{
  "n_groups": 4,
  "batch_tokens": 65536,
  "doc_mask": true
}
Below are experts of layer 8 (counted from 0) of a mixture-of-experts language model. Rows are named router (the router's row for the expert), gate (a neuron's input weights, with its number), up (a neuron's input weights, with its number) and show model dimensions 0-159. Each number is 200 + 20 x the weight over its row's rms, rounded and kept within 0 to 999.
Before each expert's rows: a language model's description of what the expert responds to; "comes after" lists some tokens at least twice as common just before its tokens as in all text. This comes from a sample of Wikipedia text that the model never trained on. Tokens count by the router's weight.

# expert 40
Description: Place and time prepositions
comes after: ".", "\n\n", "s", "ed", " located", " died"
router,155,165,210,191,191,206,205,182,203,180,212,205,197,195,194,223,200,175,224,239,205,191,166,200,193,202,173,186,195,204,208,178,240,212,195,188,195,225,181,209,188,207,179,166,207,219,167,181,218,216,212,203,167,154,203,169,215,163,228,205,208,196,224,202,185,215,172,208,212,184,221,193,211,245,205,199,217,197,158,193,197,186,168,184,213,174,209,214,221,209,199,193,154,188,221,206,177,188,211,225,204,188,225,212,220,230,208,180,203,211,184,198,213,175,188,191,206,171,197,162,187,202,213,208,204,192,177,197,201,195,189,153,244,199,227,155,201,205,222,193,220,206,171,214,177,212,221,217,196,203,230,233,194,210,178,215,217,147,233,191
gate0,200,208,204,185,204,193,194,216,190,208,215,212,246,196,219,208,207,199,202,194,205,183,170,219,214,192,187,199,227,187,149,196,206,178,211,212,238,194,212,201,224,180,201,226,200,193,179,197,169,183,165,193,215,193,210,213,199,182,195,204,220,185,180,214,186,197,199,192,211,201,195,186,232,193,222,150,186,185,207,197,223,248,209,214,175,198,196,190,183,203,172,161,207,176,181,210,202,166,210,185,216,165,219,193,147,228,192,207,216,189,203,202,208,241,183,183,199,223,219,229,171,162,217,218,186,190,185,186,207,240,244,183,232,208,206,162,253,201,210,195,217,212,165,230,174,183,173,221,225,200,228,188,208,222,179,183,209,217,188,217
up0,223,220,171,211,211,226,193,213,193,243,185,158,177,198,192,214,183,220,211,199,217,191,184,208,205,188,215,192,161,196,215,231,157,166,195,221,240,183,172,194,200,230,193,204,227,172,196,220,186,214,189,164,191,171,208,188,220,161,226,181,210,201,158,207,192,161,177,209,186,190,159,188,203,189,225,184,208,224,187,194,205,214,190,213,187,192,221,209,202,218,202,201,201,189,169,200,222,212,219,194,182,204,229,236,202,241,180,203,202,168,166,200,206,226,206,205,183,201,198,224,194,189,221,198,193,186,180,176,170,196,187,179,193,184,160,184,227,193,166,228,233,160,188,216,212,167,218,182,216,210,193,230,185,175,202,200,204,173,190,221

# expert 34
Description: Common action verbs
comes after: " to", " was", " and", " he", " be", " were"
router,179,152,201,200,174,197,226,193,189,204,215,216,211,175,193,200,201,175,203,239,206,237,169,188,196,223,203,183,200,186,223,201,206,203,214,224,192,191,171,210,167,203,216,202,179,183,180,187,201,213,206,202,179,182,229,183,179,195,206,205,221,198,221,172,182,230,190,193,252,187,199,219,203,223,182,204,180,194,225,216,153,190,179,189,234,215,198,224,202,165,226,167,179,207,222,239,212,193,170,183,179,189,199,206,212,197,172,173,194,192,151,194,202,174,205,153,213,191,216,183,197,195,230,220,181,182,214,178,201,187,198,173,216,198,217,154,193,164,227,204,214,205,179,196,198,174,183,252,204,171,190,211,230,202,206,204,206,194,184,236
gate0,212,213,210,208,158,181,224,211,192,229,183,193,180,168,204,178,222,208,197,208,205,229,192,213,219,198,225,197,204,188,180,177,192,200,193,180,211,184,184,218,217,220,180,191,176,211,185,202,222,183,209,201,216,195,205,230,179,207,207,173,178,205,196,168,190,204,192,197,203,193,185,203,234,213,199,253,214,161,201,226,212,199,216,207,209,222,180,192,208,191,176,190,156,196,218,240,194,226,179,241,172,228,200,192,200,185,188,177,213,162,223,197,213,184,199,197,193,206,228,220,243,224,230,218,206,182,187,152,199,193,179,213,227,195,170,214,226,181,216,184,161,234,184,171,182,221,201,217,162,193,217,265,200,171,192,209,189,196,185,207
up0,245,209,193,202,196,182,183,177,184,238,238,193,184,190,188,171,187,174,218,198,198,204,149,175,197,224,194,206,203,207,191,226,204,204,194,211,194,206,179,175,215,172,202,187,193,178,216,179,220,195,194,209,189,199,200,212,219,162,174,172,179,178,220,208,204,187,207,206,233,189,226,211,198,189,195,150,201,206,215,218,188,201,241,212,227,179,223,208,219,222,182,132,168,200,196,207,206,211,210,196,173,196,219,190,213,233,199,214,188,197,199,228,213,221,190,217,177,218,177,184,176,214,227,212,182,191,235,187,184,195,180,183,192,222,197,183,181,217,170,185,242,202,233,202,183,248,173,212,233,238,218,174,208,169,207,201,193,194,212,183

# expert 11
Description: Function words, des-
comes after: ",", "\n\n", " \"", " (", " and", " to"
router,193,191,181,191,188,186,213,184,202,233,204,222,186,192,220,194,144,195,218,250,187,220,228,213,212,177,168,198,198,199,199,188,223,200,220,184,201,191,170,213,210,203,159,221,220,178,212,158,222,217,202,222,160,190,197,218,195,240,215,199,206,167,216,193,197,184,218,207,209,195,219,196,220,212,187,218,189,213,203,195,174,167,178,201,210,177,209,213,168,145,201,193,205,195,214,191,214,194,178,203,178,181,216,230,218,200,195,180,209,201,186,180,191,178,180,195,190,171,233,179,208,212,245,172,176,210,184,223,184,192,187,194,235,190,219,212,190,207,213,182,186,214,155,196,155,159,191,212,205,162,231,210,160,222,209,177,207,201,181,196
gate1,233,226,194,189,182,220,214,220,209,194,208,202,163,188,221,188,220,168,205,203,179,190,160,216,215,196,164,174,197,209,210,205,226,207,232,184,202,209,222,181,201,252,232,214,217,223,206,147,202,174,201,236,201,249,193,200,232,175,233,206,191,190,199,195,215,168,189,183,215,199,221,187,211,204,189,189,217,211,195,164,192,163,210,229,180,188,215,201,198,188,217,184,182,170,203,192,191,201,177,224,189,162,231,230,212,213,215,177,198,157,176,204,188,183,188,210,209,183,209,211,186,206,198,226,173,204,216,230,183,173,188,198,215,199,215,205,217,213,194,210,178,223,198,211,178,190,217,243,190,221,217,208,191,257,167,219,187,207,212,212
up1,190,198,228,196,209,195,196,184,200,219,219,194,198,209,223,204,186,207,223,174,174,181,189,192,191,185,192,165,160,195,220,228,180,200,178,204,160,200,196,210,173,202,215,168,191,164,203,227,182,216,215,189,239,168,203,198,206,185,206,236,209,222,188,182,181,216,238,211,185,154,183,221,197,223,200,222,267,216,211,240,189,215,165,229,221,218,218,233,202,184,187,228,189,215,193,172,195,199,173,176,240,215,204,201,197,189,224,201,169,242,188,212,184,183,204,202,205,190,176,225,192,210,209,200,169,210,212,194,213,188,168,202,187,206,197,205,192,217,184,203,201,198,248,210,214,213,207,166,194,194,228,198,186,158,170,201,225,222,197,179